Weights of a small mixture-of-experts language model, trained from scratch on English Wikipedia.
Experts: 8 experts in each of 9 layers, 272 GeGLU neurons an expert, 1 pick a token, a sigmoid router.
Below are experts of layer 6 (counted from 0) of a mixture-of-experts language model. Rows are named router (the router's row for the expert), gate (a neuron's input weights, with its number), up (a neuron's input weights, with its number), down (a neuron's output weights, with its number) and show model dimensions 256-319. Each number is 128 + 32 x the weight over its row's rms, rounded and kept within 0 to 255.
Before each expert's rows: "gets" lists some tokens that make up at least twice as much of what it gets as of all text; "comes before" lists some tokens at least twice as common just after its tokens as in all text. This comes from a sample of Wikipedia text that the model never trained on. Tokens count by the router's weight.

# expert 7
gets: ",", ".", " and", ".\n\n", "),", " of"
comes before: " the", " The", " and", " he", " He", " a"
router [139  88  76 109 105  77  63 191 133 115 140 173  88 193 141 122 137 190  71 145 142 126 103 191 182 107 183  89 134  99 134  98 175 126 128 144 149 121  96 138 159 162 119 114 143 116 143 143 104 174  97  95 140  86  81 101 131 112  88 103  95 100 141 143]
gate16 [ 83 134 122 152 167  56 113  77  98  95  94  92  74 146  77  90  95  63 101 131  85 140 130 121 171 168 131 133  74 139 188 106  65 125 129 157 127  46 111 124 128 168 147  98 156 138  98  89 105 126 173 133 125 151 122 136  95 141  69 126 170 141 136 163]
up16 [121  92 109 109 105 100  87 148 140 120 113 164 120 104  95 126 133 150 108 192 105 135 149 175  52 202  80 166 174 204 158 139  93  79 148 114  83  36 161 182 166 185 144 134 150 120 148  99 111 142 118 133 145 106  93 158 170 134 133 136 172 163 135  75]
down16 [130  90 168 128 112 126 174 154 131 118  71 137  91 136 146 153 112 179 106 108  87  96 149 142 117 125 146 172 123 129 102 115  86 106 164  92  98 185  74 153 106 180 135 142 161 112 166 165  95 122  92 113 144  56 158 145 108 109 128  63  83 101 140 147]
gate17 [144 140 130 133 127  62 131  93 157  85 158 108 178 123 199 163 107 118 182 139  93 179  72 115 143 128 169 109  92 169 120 128 141 148 107 116 152  90 154 188  54 148 101 212 137 102 117 153 140 172 119 127  75 117 125 108 103 108 115 172  44  97 117 113]
up17 [147 129 123 174 128 151 101 181 144 159  72 103 147 122 150 137 116 130 101 123  95 130 124 144 108 135 124 150 138  96 161 129 158 108 125 166  87 107 137 153 135 150 102 134 163 132 136 132 145 140  86 137 150  99 135 155 141 126 110 112 156 109 112 135]
down17 [141 132 102 101 129 167  81  97 123  71 106 131 166  69 180 178 136 102 121 137 117 132 187 114 143 101  87 128 103 204  75  91 169 124  95 132 122  74  92 157  95 146 141 118 107 108 142 141 157  54  81 148 174 225  98 156 179 124 111 112 130 114 119 137]
gate18 [124 126  97 105  93 115  17 123 128 106 135 151 174 127 111  80 110  94  79 108 109 129 117 140 135 126  96 131  75 142  94 192 118 145 142 139 102 138 109 112 106 107 158 149 128 160 150  99 165 142 127 140 176 131 132 117 115  85 176 120 131 138 133 134]
up18 [ 64 135 159  78 204 125  84 123  96 153 122 169 203 128 170 101 161 111  87 133 182 129 124  92 126 116 153 170 130  69 146  69 109  93 119  97 111 169 154 118 136  71  89 147 120 118 114  87 113 140 121  92 125 223 117 104 138 128 149 144 101 137  85 102]
down18 [165 125  70 128 112 127 128 104 151 126 117 166 126 117 185 103  74 114 105 158 129  91  99 119  92 161 157 101 113 106 124 117  90 150 161 110  77 123 139 157  92 162 127 140 167  92 142  82  53 158 144 174 126 154 115 117 160 139  66  68 134 152 143  26]
gate19 [101  99 106 124 119 191 147 145 106 180 146 159 141 160 153 132  77 144 126 118  94 151 161 159 103  91 180  87 108  82 139 109 132 176 110 163  82 183 125 134 134 144 168 187 105 120 165 111 130 141 147 144  64 161 146 140 137 154 146 119 146 172 112 125]
up19 [127  93 143 139 114 176 210 142 132 164 159 167 108 147 126 115  97 121 118 132 123 128 203 136 159 128 173 118 144 162 124 152 153 171 157  93 165  86 115 133 150 149 105 143 128 132 119 142 114  99 133 105 125 177  34  63  58 111 126 110 111  95 102 176]
down19 [134 103 110 176 136 113 139 154 157 165 145  93 144 123 164  57  89 120 134 129  66 122  90 149 141 161 109 126 106  91 158 126 135  95  84 146 112 127  98 107 140 111 126 158  98  92 146 130 137 182 148 103 130 115 151 176  85 132 150 116 101 123  69 107]
gate20 [100 104 123 103 113  91  83 160 126 120 158 171 144 187 164 131 174 104  54 125  82 146 153  94 112 124  97  89 197  78 122 137 125 121 193 162 153 129 112 112 160 125 132 121 130  98 125  99 106 120 173 119 172 142  99 188 115 118 191 132 141  90 128 107]
up20 [146  90 133 139  54 136  83 128 161 127 113 112 161 152 160 155 128 114 206  76 225 146 175 146 105 169 114 142 119 181 131 111 125 120  77 154 153 195 150  81 117 111 118  77 101 128 104 159  76 180 135 123 109 116  94 110 147 158  84 106 177 102 117 128]
down20 [172  77  77 162 122 123 117 122 112 129  78  73 151 142 108 106 166 130 179  96 138 128 110 132 134 161 148  86 121 171 115 109 105 174  99 139 109 140 120  85 162 128 115 113 123 107 142 111 163 121 157  80 120 152 162 121  81 108  97 124 166 116 125 114]
gate21 [ 59 142 103 110 139  84 132 145 132  89 158 152 107 146  94  92 150 161  71 170 138 135 154 172  99 109 153 100 119  75 167 185 166 160 179 110 153 130 101 104 132 128  49 159  90 123  79  63 167 119 107 115 123 136 106 141  67 195  90 143 123 124  99 139]
up21 [113 186 129  91  76 181 117  78  66 123  82 108 112 165  84 150  87 212  85  97 130 184  48 109 128 139 143 130 100 144 184  40 118 159 170 106 110 154  83 136 128 196 180  94 147 127 141 140 163 100  98 179 135 124 205 174 109 126 119 137 140 131 156 110]
down21 [153  75 134 132 177  76 147 140 122  90 108 100 122 138 156 160 158 172 123 109 195  73 142  62 126  98 102 111 100 125 156 145 137 108 165 117 111 148 152 115 116  79 146 142 135  46 129 155 120 100 111 114 124 121 172 162 111 114 102 136 124 181  99 110]
gate22 [182 155 127 154 148 154 100 109 108  85 188 128 124 121 106 138 125 106 167 199 131 115 150 146 144 190 101 123 154 132 148 104 118 119 121  69 169  83 170  87 129  82 114 103 107 112 123 159 116 174 132 161  84 119 149 106 179 102 133 111 131 123  97 134]
up22 [105  95 143 176 118 126 136 158 164 170 146  84 169 157 129 117 111 144 142 138 163  94 175 167 144  64  73  94 100 114 113 179 132  97  84 100 123 143 123 110 106 106 104  88 133  92 134 189 121 182 140 185  87 183 148  57 149  86 100  90 142 115 113 123]
down22 [ 87 214 139 147 161 164 140 156 137  58 132  86 121 135  77 123  79 143  65 143 154  72 199 126 166 127 147 182  85 113 139 129 137 160 123  94 130 145 148 105 110 127 167  99  86  80  86 139 120 100 108 103 145 152 214 113 114  94 155  69 120  57 145 133]
gate23 [147 205  93 167 184  98 144 156 133 170 105 136 113  96 147 131  86 115 154  65 143  81 107 155 160 136 121 152 184 123 147  95 103 136 120 153 182 120 164 129 176 112 110 148 105 144 103 106  75  90 143 143  69 139 144  90  68 116 157 100 135  66 104  91]
up23 [114 168 110  56 120 145 105 138 151 124  96 161  95 138 158 106 121 144 112 130 145  95 142  95 111 141  96 126 126 125 166 159 102 160 150 140 136 101 179 137 117 128 130 168 110 143  92 170 141 129 105 124  89 118 132 150  58 162  98 164 147  79 159 151]
down23 [112 128  90 173 150 102 129  71 196 166  88 112  88  87  86  96 105 161 133 122 184 154 141  99 102 102 104 124  98 129 126 124  50 105 117 155 109 128 149 137 160 116 141 133 142  91  90 142  61 153 150 109  97 118  95 154 143  70 102 125 178  69 119 132]
gate24 [188 153 114 143 137  88 110 109 118 111 133 104  95 107 129 141 138 146 107 158 143 130  75 166  71 102 116 111  75  53 158 120 120 112 116 128  86 153 100  88 110 148 116 132 101 150 116 169 149 141  67  91  78 141 147 171 106  56 140 134 137 144 127  64]
up24 [156 133  88  87  97 155 158 100 141 120 119 115 122 176 113 127  80 125  96 140  98 103 121  90 136 144 108 165  60 109 100 108 114  87  99 153 106 114  81 129 149 122 105  76 137 160  77 186  68 102 169 140 173 137  65 162 129 107 114 135 163 121 103 131]
down24 [114 148 141 119 122 160 137 116 130 101 115 105 158 117  98 108  92  73 100 121  53 118  86 139 154 108  63 136 109 127 151 117 182  80 142 137 175 122 112 122 165  92 120 112 105 110  99 197 103 103 119 173 139 159 106 142 103  97 160 109 101 124 127 160]
gate25 [ 88  92 159 172 155 138 140  76 102 133 194 145 122 120  60 171 183 100 170 189  71  98 100 124 140 125 136 102 115 114 157 137 126 107 141 139 130 134  93 105 114 127  86 139  97 132 125 102 104 118 139 126 118 125 115 133 128 158 166 145 105 172 139 104]
up25 [ 98 144  92 152 144 106  64 141 107 155 207 126 109 129 131  98 114 129 124 118 119 102 132 139  68  89 172 120 159 146 135  96 110  99 177 131 150 146 132 133 155 112  99 126  93 129 109 105  82 128 138 128 102 182 176 173 139 102 101 158 116 162 120  86]
down25 [ 65 147 189 124 185  97 134 169 178 140 171 197  85 109 149 167 147 127 153 148 145 151 105 131 140 107 172 137 124 100  81 129 154 145 219 173 128 130 114  48 116 141 102 135 139 126 130 121 143 133 125 126  93 104 163 187 145  57  94 149  70 106  91  87]
gate26 [ 86  87 120 129 177 109 111  95  99 153 102  85  96 176  88 178 150 111  74  84 196  86 124 125 105  53 102 139 132  99 169 131 128 191 121 130 140 198 113 129 134  92 152 123 127 105 126  25 102 101 164  98 161 187 142 127 127 110 144 123  89 107  91 159]
up26 [136 150 127 100 130 166  98 193 169 113 117 120 103 155 127 168  78 134 103 156 120  93 154  96  87 156 107 102  95  72 124 157 114  96  72 164 155 168 111 210 107 139 183 127 109 148 113  69 102  84 173 197 127 206  84  64 158 140 123  93 136  87 137 172]
down26 [105 181  80 125 160  88 100 149 140 223 124 166  90 129 114 157 105 134 162  95 129 114 100  87 144 149 132 148 149 119  90 121 108  93 146 148 117 118 139 192 120 122 159 152 110 135 112  10 112 115 165 105 176 163 131 159 103 121  82 162 106 132 165 176]

# expert 3
gets: "|", "-", " ", " |", "==", ":"
comes before: " ", "2", "1", "0", "9", "="
router [ 89  77  90 117  95 109 125 159 151 137 146 171  68 182 130 164 121 206 113 100 185 109 142 133 209 131 117 115 133  87 159 120 160 136 129 134 199  78 119 140 165 154 144 142 131  97 116 136  84 171 137 100 111 101  95 115 154  75  76 145 140 106 173 132]
gate16 [175  59 162 184 132 136 119 209 134  87 136 149 128  93  92 159 124 118 106 231  52  97 118 151 116 108 100 147 170 127  88 141 115 189 166 140 157 143 141 149 161 111 151  95 179  78  98 122  68 133 144 144 167 150 128 121 148 133 178 148 170 162 157 120]
up16 [184 158 143 158 136 180 158 139  93 168 165 139 143 102 132 129 168 168 108 131 114 128 124  79 164  90 157 156 103 129 120 130  84 141 167 212 127 176 126 129 177 204 123 118 130 120 142 188 127 153 135 101 131 122 146 205 108 156 103 134 188 109 149 137]
down16 [174 104 130 162 122 123 127 140 128  91 205 144 125  98  76 139 163 158 205 140 181 129  89 145 117 119 168 121 120 102 105 141 135 146 131 106 110 168 159 124 169 138 131 156 208 122 125 135 184  72  87 158 117 127 131 169  72  97 129  83 133 153  98 168]
gate17 [172 181 118 139 102 146 147 133 115 108 184 121  94 115 127  77 174  85 160 214 209  88 164 160 130 133  97 162 142 142 123  66 126 180 122 114  92 120 149 178 145 126 117 166 185 119 154 181 103 217  83  83 180 193 131 128  74 116 148 135 128 157 155  92]
up17 [102 131  78 103 185 117 138 135 111 196 163 114 141 104  84  97 117 135 179  88 126 147  93 116 161 167 162  64 159 178 142 163  94 121 114 104 106  62 119 122 181 168 131 162 108 134 165 129  96 118 134 112 181 153 143 129 111 116 134 144 140  97 156  79]
down17 [ 99 104 109 163 149 107 137 141 156 129 117 146 168 169 129  79 154 122 133 122 136 193 122  40 133 130 147  72  82 169 133 105  72 123 136 102 143 109 132 122 191 138 144 136 108 130 159  88 142  93 109 156 104 114 100 160 155 138 107 134 140 104 167 136]
gate18 [100 125 102 149  62 118 136 102 133  88 134 142 174 134 139 137 107 144 131 197 158 107 143 161 141 108 113 154 186 134  51 118 175 135  84 155 112 104 136 106 113 103  90 178 183 154 169 113  92 131 100 106 187 121  67 157 107 128 153 123 175 153 108 107]
up18 [148 139  75 109 105 139 151 121 145 166 145  93 164 120  70 136 155 190 143  76  74 155 130 128 124 148  94  25 123 121 138  76 130 118 160  55 124 133 113 137 183 105 139 134 114 154 119 117  93 142  87 138  92  96 104 104 132 114 118  96 151  60 101  88]
down18 [168 140 133  49 161 136 103 113 122 122 198 119 118 133 100  87 125 115 114 181  91  76 196 181 103 122 164 147 118  99 124 107  62 156 160 110  96 195  90 157 132 107 100  95  80  87 114 186 112  65 123 163 164  74  71 175  50 128 182 167 113  86 142  80]
gate19 [116 170 147 127 255 134 181  98 136 181 151 155 117  70  92 181 127 149 169 170 150 145  79 135  97 188 200 133 148 170  72 124  85 112  88 119 140 183 114 118  89  74 148 165 179  50  84 132 150 149 119 105 163 144 141 139 154 117 112 144 118 146 120 108]
up19 [124 113 127 147 159 166 189  81  88 154 123 193 114  63 130 157 109 107 198 113 105 158 152  98  74 105 166 108 126 123 135 152  82 127 129  95 169 109 136 212 159 194 130 201  92 150  88 165  37 100 118 121 125 141 129 204 161 116 178 171  96 109 110  98]
down19 [142 151 135 102 126 109  75 125 146  78 139  88 116 171 128  72 120 198 157 130 144 152 145 143 120 125 132 149 122  81 159 154 131 140  89 129 142 109 153 123 153 119 152 130 122 143 128 124 104 187 221 109 151 123 124 122 129 155 195 116 143 216 184 149]
gate20 [152 132 127 155 179 136 109  41  67 127 134  84  85 122  99 179  83 161 136 143 184 200 136 169  91 151 135 176  86 100 155  95 144  99 168 145 151 135 110 145 135 106 105 129  96 139  94 150 133 156 113  76 175  44 142 109 129 153 164 114  47 141 155 144]
up20 [111 156 107  94 141 171 173 139 136 196 199 121 140 121 131 142  93 164 115 146 106 135 136 103 129  84 180 106 141 160 183  57 144 141 131 132 141  51 105 101 123 152  85 148 108 109 120 120  59 112 164  89 119  49  92 123  54 190 116 131 171 106 136  99]
down20 [130 170 110  98  74 114 124 116 132 159 188 139  85 135 134 200  83 152  70 132 126 153 199 172  81 173  89 131 195  99 121 112 148 110 130 101  84 103 123 104 149 100 144 140 160  47  89  76 100  78 165 125 152 113 111 158 149 139 150 116 116 187  92 142]
gate21 [130  97 134 135 155  74 140 128 135 127  89 139 155  86 192 149 157 111 196 133 128 145 123 139 136 130 108 123 117 107 200 111 153 106 164 131  80 114 111 106 112 140 148 111  93 159 142 123  85  88 131 160 148 145 123  75  80 175 137 176 180 165 117 179]
up21 [134 136  91  66 147 120 143  92  87 132  96 171 177 179 129 157 178 128 149 156 132 112  93 106  89 167 105 103 165 103 119 112 139  83 188 163 195 135  59 128 121 140 149 156 164 157 128  90 120 127 110 131 112 138 139 139 102 105 100 170 138  74 126  79]
down21 [187 137 118  93 109 155 175 135 110 161 123  97  81 167  97 145 154 148 102 128 142 127 102 181 124 149  95 125  97  85 101 151 125 130 130 135 174 134 152 123 152 154 106 185 151 142 136 149  82 139  62 123 146 102 120 131 141 159 143  94 107 108 180 164]
gate22 [147 126 113 131 188 119 140 114 131 163 164  89 124  72 118 114 142  97 139 109 142 134 116 149 115 131  92 167 175 120 143 114 174 170 124 127 140 116 165 154 127 118 188 148  94 165 139 132 102 132 105 132 123 117 133 166 195 120 109 179 110  77 150 103]
up22 [159 165 145 149 164  79 156 136 165 115 214 174  96 120 147 108 143 139 136 135 139 183 124 123 123 125 107 155 100 104 131 162 102 187 124 197 158 119 169 113 194 162 162 158 190 174 149 120  58 135 178 161 161 134 202 135 172  63 121 175 101  77 133 116]
down22 [164 122 159 150 106 143 105 144 143 118 147 112 111  64 135 166 139 153 159  91 143  97  85 134  66 123 140 136 149  99 153 143 106 126 165  71 179 140 139 127 137 114 164 173 125 130 130 138 134 139  84 110 147 134 104 132 151 109 110 141 122 122 150 214]
gate23 [123  93 131 115 145 159 132  86 113 155  90 170 117 105  56 121 109 164  90  91 142 155 167 140 125  77 103  81 112 110  91 146  96  60 124  87 135 117 118 129 138 147  91 121 112 126 152 115 111  83 123  78 207 131 112 125  74 107  85 152 150 100 110 139]
up23 [140  52  64 118 163 103 179 160 119  96 139 168 136 161 176 150 120 146 132 130 119 129 175 162 181 150 129 109 142 153 137 108 157 104 107 175 186 103  94 172  84 110 121 113 128 160 180  97 108 168 135 127  57 118  99 137 160 124  83 137 139 126 148 137]
down23 [106 166  77 112 117  81 153 173 139 165  72 141 241 135 133 198  69 132 186 159  89 132 156 130 119  47 109 124  82 113 169 129 119  95 149 125 118 135 129 101 168 109 101 118  70 143  85 131 115  64 109 112 110 136 137 123 111 114 194 135 118 102 156 113]
gate24 [132 152 139 136 196  81 159 115  52 103 171 159 116 107 136 132  30 157 147 143 138 188 112 142 134 124  90 162 136  70 147 166 101  87 206 156 105 156 162 163 102 129 122 125 148 120 137  78 157 132 152  89 139 119 124 117 146 151 181 102  64 183 101  93]
up24 [ 85 108 160  84 121 120  97 150 121  69 147 122  63 160 143 156  86 112 115  74 135 160 129 122 124 191 137 129 122  59 164 149 134 120  99 102 142 145 169 161 100 131 108  67 136 173 101 127 141 167 159 135 129 131 137 124  87 110 187  99  81 141  46 157]
down24 [125 100 158 106  84 134  94 158 198 129 120 122  94 150 155 140 121 147 126 119 171 152  75 101 164 112 111  97 128 169 167 172  90  92  96 150 143 116 111 112 142  95  78 177  19  85 116  67 166  72  88 150  91 128 129 112 145 150 103 127 200 125 128 148]
gate25 [161 141 110 152 124 167  84 150 136 115  93 102 120 140 111 138 150  82 180  88 152 111  98 148  78 189  96 121 121  86 128 111 101 131 115 127 142 156 141 125 101 171  93  99 117 145 119 115 173 158 105 147  81 119 139 176  99 158  93 125 112 147 112 111]
up25 [ 98 166 153 160 121 137 148 115 119 133 105   7 202  78  91  94  83  90 123 116 177 118 109 127 186 158 132 134  94 145 127 183 103 115 115 126 140 124 141  97  62 113 141 168 121 115  64 158 108 166 110 109 119 132  83 199 168  44 130 147 114 167 115 147]
down25 [140 147 111 136 132  91 132 164 130  99 189 131 124 107  96 121 138 110 169 127 161 116 126 133 135 114 121 143 146 171  80 166  78  85 200 122 146  98 186 216 147 132 119 195 104 179 116 140 136 156 122 131 148 182 125 169 115 121 133 132 156 207 133 140]
gate26 [164 124 118 125 132 131  96 152 123 144  76 150  55 158 165 144  80  79 120 139  91 180 102 151 150 117 160 170  77 154 144  90 128 109 132 127 146  58 108  63 105 143 159 151  88  67  54 115  96 180 145 149 161 134 116 137 127 123 138 119 132 134 124 104]
up26 [154 102  67 104 135 117 157 127  70 179 108 145 150 128 155 144 106  90 145 174 120 110 112 139 111 157 143 130  81 119 135  84  91 112 123  52 136 131 166 116 139 139 134 131 122 116  77 107  97 146 148 115 120 152  71 112 100 110  80 171 134 118 135 139]
down26 [138  95 158 120 113  91 101 118 157  75 154  96 123 192 154 195 136 133  92 165 159 145 151 151 178 141 100 188 153  81 133 153 135  97 155 131  96 112 144 129 160 152  92 117 127 125 151 100 100 163  81  76 133 100 103 118 125 138 162 131 105 102 138  80]

# expert 6
gets: "0", " |", "5", "6", "4", "3"
comes before: " ", "%", ".", " |", "0", "5"
router [119  46  80 139 106 111  72 156 131 114 147 138  67 152 127 141 167 152  96 146 144 113 115 162 140 128 154 106 107 118 104 128 127 153 108 166 161 130  75 147 125 177 111 137 142 124 113 200  94 152  93 118  87  97 106 137 108  95  95 173  85 154 187 168]
gate16 [161 109 125  82 107 140 167 189  92 128  60 164 144 148  67  90 135 159 111  60  91 132 103 106 115 145 115 155  74 100 176 164 107 132 189 132 126 160 130 111 166 184 136 134 140 150 165 146 138  91 134 103 102 158 109 117  56 148 154  88 105 153 136 108]
up16 [165  87 132 101 235 163 122 113 143 170  96 163 140  97 157  81 123 181 119 130 184  80 125  95 113 122 140 101  96 148 130 195 122  82 202  87 133 167 163 158 115  95  89 116 127 159 169 156 153  96 133 103 128 148  93 127  97 160 136 126 199  70  73 137]
down16 [138 127 124 148  94  97 150 140 150  62 167 135  93 108 108 175 145 133 157 139 133 140  67 151 135 128 150 138  55 215 145  72 100 176 176  94 115  85 105 139 173  95 140 129  84 117  93 167 167 153 157 166  92 170 135 149 126 118 131  97  98 133  97 150]
gate17 [169  94 119 173 141 101 117 131 147 160 131 142 131 122 129 133 123 188 115 124 125 145 170 121 194 140  91 128 174 110 131  95  80 151 141 128 111 125  85 117 180 137 154 106 118 143  97 115 174 159 143 156 121 138 140 119 192  45 114 125 170  63  98 106]
up17 [118 134 156 136 134 136 118 198 109 131 127 163 122 121 176 139 124 167  78 127 139 159 177 142 216 157 134  89 148 169  94 101 110 121 126  94  81 166 136 106 139 138 129  58 104 152 144 133 105 189 149 140 156 109 149 111 193  83  77 118 157 127 125  97]
down17 [159 157 148 129  73 127  74 105 159 166  90 127 153 132 120 137 137 106 103 104 107  80 124  91 123 124 172 107 143 178 132 127 149  76 145 112 155 137 116 117 161 141 138 146 116 117 139  55 164 112 137 104 108  53 186  76  94  88 167 123 120  84  64 133]
gate18 [138  99 194  81 110 148 130 133 114  85 104 129 112 117 131 154 114 184 103 178  82 124 142 104 117 161 101 127 120 139 122 124  85 168  87  88 146  67 128 122  96 156  87  75 165 166 111  65 153 114 126  83  86 160  90 136 154  95 130  91 125 147 127 131]
up18 [ 98 143 130 114 117 125 133 108 108 151 142 120 113 100 148 135 156  52 141 128 102 153 157 180 169 150  97 171 130 135  99 160 133 133 106  72 125 130 115 124 134  93 111 120 108 174  47 145 142  94 156  63 103 145  98 140  94 103  69 113 118 109 134 176]
down18 [107 165  54  95  49 165  69 119 129  97 131 130 160 178  83 109 109 167  99  99  91 105 128 104 183 142 109 172  94 116 134  98 105 136 138 168  94 128 168  88 178 101 135  29 102 167 188 123 142 136 119  95 158 150 106 209 120 119 129 123 133 159 131 119]
gate19 [163 136 199  57  52 146 175 159 182 113 171 128 156 166  93 110 120 127 206  55 116 124 106 103  90 183  87 116 138  95  77 162 141 106 105 188 124 181 129  85 103 113 152 149 128 105 108 160  97 140  78 122 114 115  97 166 103 134 152 183 147  83 161 149]
up19 [143 106 102 137 128 157 111 164 175 145 104 148  83  87 155 188 156 120 115 108 168 115 153 184 137 117 131 217 140 150 169 125  94 141 111 132 134 103  63 110 120 161 169 133 164 102 195 135 146 144 168  94  95 120 154  79 131 127 201  74 137 115 150 126]
down19 [114 123  62 179 113 101 117 126  92 129  71 163  89 132 156 169 187 100  77 167 110 154  78 141 155 147 162 182 153 117 112 152  89 114 197 158 128 171 115 125 139 135 134 162  97 143 108  89 153 101 100 151 157 126 106 108  98 160 148 124  77 156 109 102]
gate20 [115 162 142 151 105 127 142 160 107 103 109 133 132 164 158 137 133 104 143 143  93 131 111 173  75 124 128 100 165 115  91 116 116 144 128 122 144 103  90 104 148 138 205 149  94 136 138 117 121  48  69 149  97 148 146 172 171 106 187 156 138  98 170 157]
up20 [150 181 113 135 141 177 100 168 169 170 149 130 134 100 151 196 128 151 115 103  96 158 127 127 143 135 167 133  96 152 109 119 135 111  86 131 186 141 129  98 193  90 111 152 203 145 157 174  72  88  82 112 131 167  81 128  79 116 100  84  83 174 107 123]
down20 [104 157  48  82 116 154 107 163 147 119  86 159 159 159 143 136 112 158  68  58 122  75 157 128 102 101 147  30 146 150 105 100 148 148 102 111 175 118 109 117 146  35 142 128 108 123 166 148 173 127 119 174  74 109  92  79 139 146  51 141 158 188 163 144]
gate21 [103  74 113 165 129 188 147 125  99 147 148  70 149 152  97 177 161 154 139  74 106 150 146 166 106 148 100  93 112 117  88 132 119 206  78  83 142 105 159 167 140  90 120 114 123 114  96 130 185 113 134 174 112 106 134 167 142 135  98  66 158 140 102 114]
up21 [162  91 151 145 147 149 151 111 117 131 121  94 140 129 120 138 166 131  86 152 136 178 141 174  85 167 175 134 151 144 138 186 142 181 116  94 142 142 169 100  98  81 130 104 166 111 135 121 119 137  88  85 106 184 157 156 114  52 108  93  93  99  77 103]
down21 [125 112 124 125  81 117 107 101 143  99 126 115 112 153 173 118 138 108 113  99  81 103 117 105 134 170 165 160  70 135 104  86  78 142 114 138 188 123 126 208 121 153 166 138  95 135 124 132 182  97 119 139 127 153 127  63 103 169 132 110 107 104 139 142]
gate22 [166 148  74 119 134 109 133  91 148 120 101 183  78 176 165 152 135 147 139 119 109 115 117 220 165 123 121 137 111 129 128 119 148 152  93 144  78  84 124 138  51 163 115  88 167 150 107 127 141 103 125 138 102 130 137  92 140  91  44  93 131  96 122  98]
up22 [133 125 114  79 158 123 127  67  57 115 117 114 138  44 170 150  83 155 112  99 176 145 108 113  90 124 149 186  92 103 120 156 100 117  88  88 187 184 186 129 150 157  84 176 186 135 123 139  97  95 182 108 131  85 166 101 115  99 137 123 144 113 144 126]
down22 [132 124  43 105 119 135  89 121 127 164 116 136 122 110 167 113 135 119 107 145 112 118 113 149 139 106 122 126  96 102 130 118 120 148 161 153 133 104 105  64 219 155  82 128 126 151 123 175 112  93 221 146  70 160  89 127 116  95 123 144 115 159  91 139]
gate23 [135 152  65 147 160  94 137 119 115 146 121 122 127  92 110 104 149 102  82 149 108 135  96 168 120  85 157 161 127 118 214 104 143 104 120 160 151 159  98 110 142  86 123 148 149 131 141 149  86 152 119 160 120 106  98 136 114  84 201 106 132  73 108 142]
up23 [ 95 195 111 118  74  90  95  80 147 126 140 134 162 166 169 140  78 159 148 146 111 151 153 137 181 116 173 134 157  89 127  89  96 100  94  84  93 123 108 180 140 123 132 190 131 112 103 107 153  82 123 128  79 133 181 144 166  89 130 124 107 137 113 109]
down23 [ 98 121  94 140 131  94  98 110  83 109 104 129 114 168 129 205 109 125  93 108 119 134 146  89 135 187  95 198 149 178 119  86  97 136 131 177 160 145 164 156  71 113  93 137 104 154  92 158 112 173 122 121  95 133  63  92 117 136 134 132 157 123 112 187]
gate24 [105 137 119 125 121  98 116 137 102 141 120 155 111 103 117 204 105 144  78 153 173 108 121 127 137 173 159 143 179 129 131 144 142 131 189 120 167 117  78 174 166 135  83 143 103 133 140 134 173 149 132 113 147  87 141 134 131 134 168 127  94 116 106 174]
up24 [119 144 115 127 181  63 161 117 136 128 158 163 126 118 145 125 132 173 153  63 163 157 126 158  56  76  96 154 153 129 124 128  63 105 170  94 113 105 140 133 134 150 155 114  80 122 157 125  93 149 128 120  96 159 160  97 121 100 188  93 130  96 151 155]
down24 [123 138 112 141 112 123 171 153 110 174 122 127 128  46 130 132 111  84  97  21 169  93 117  77 134 160 158 107 127 176 139 123 148 122  91  85 144 162 137 111 149 150 138 132 154 123 147  82 128 121  84 150 145 143 180 157 114 132 130 143 101  56 144 133]
gate25 [136 154 158 224 111 172 178  75 125 123  95 154 138 102 178 124 166 168 113 115 151 133 119 116 148 102 135 145 101 170 154 146 130 125 151 188  93 133 102 118 177  92 131  44 101 185 166 132  94 152 116 186 123 132 146 106 108  89 114  89 109 120 124 117]
up25 [137 194 171 132 118 198 160 132 121 125  87 129 183 162 132 132 113 107 205 161 157 151 140 126 102 145 148 162 149 130 150  89 100 122  94  99 120  81 159 163 131 116 132 144 142 134 111 122 169 105 130 141 133  90 131 110 154 111  86 121 165  95 129 156]
down25 [143 119 152 149 114  75 149  90 157  88 150 114 111 169 150 159 120 155 164  90 112 146  70 107  90 160 116 188 170 126 144 118 121 114 148  84  94 135 135  74 131  93 126 163  70 146 181 110 147 162 134 150 209 146  76  80 145 147 168 118 141  85 131 142]
gate26 [165 208  83 129 151 115 105  65 102 126 179  72 156  69 128 159 170 128  99 132 109 118 156  56  76 139 142 104 124 136 110 150 133  90 135 156 131 198 186 111 203 156 145 185 169 185 120 110 125 203 150 152 108 177 154 132 137 126 149 164 163 152 127 177]
up26 [140 149 138  97  92  89 129 119 168  98  78 133 117  96  80 109  81 191 128 171 130 110 173 122  96 149 177 111 175 191  94  77 143 157 162 111 134 141 162 154  80 147 113  97 108 132 147 113 105  96 114 127 160 109  98  75  64 128 147 165 148 138 102 173]
down26 [122 211 131 123  67 110 121  57 134 144 128 129 101 135  88 165 169  96 242 118 132 143 162 101 152 137 145  78  86 172 117 132 155 189  75 130 104  96  69 149  92 176 167 141 154 147 166 122  26  94 110  33 140  97 162 160 108 108 129 115 119 123 164 130]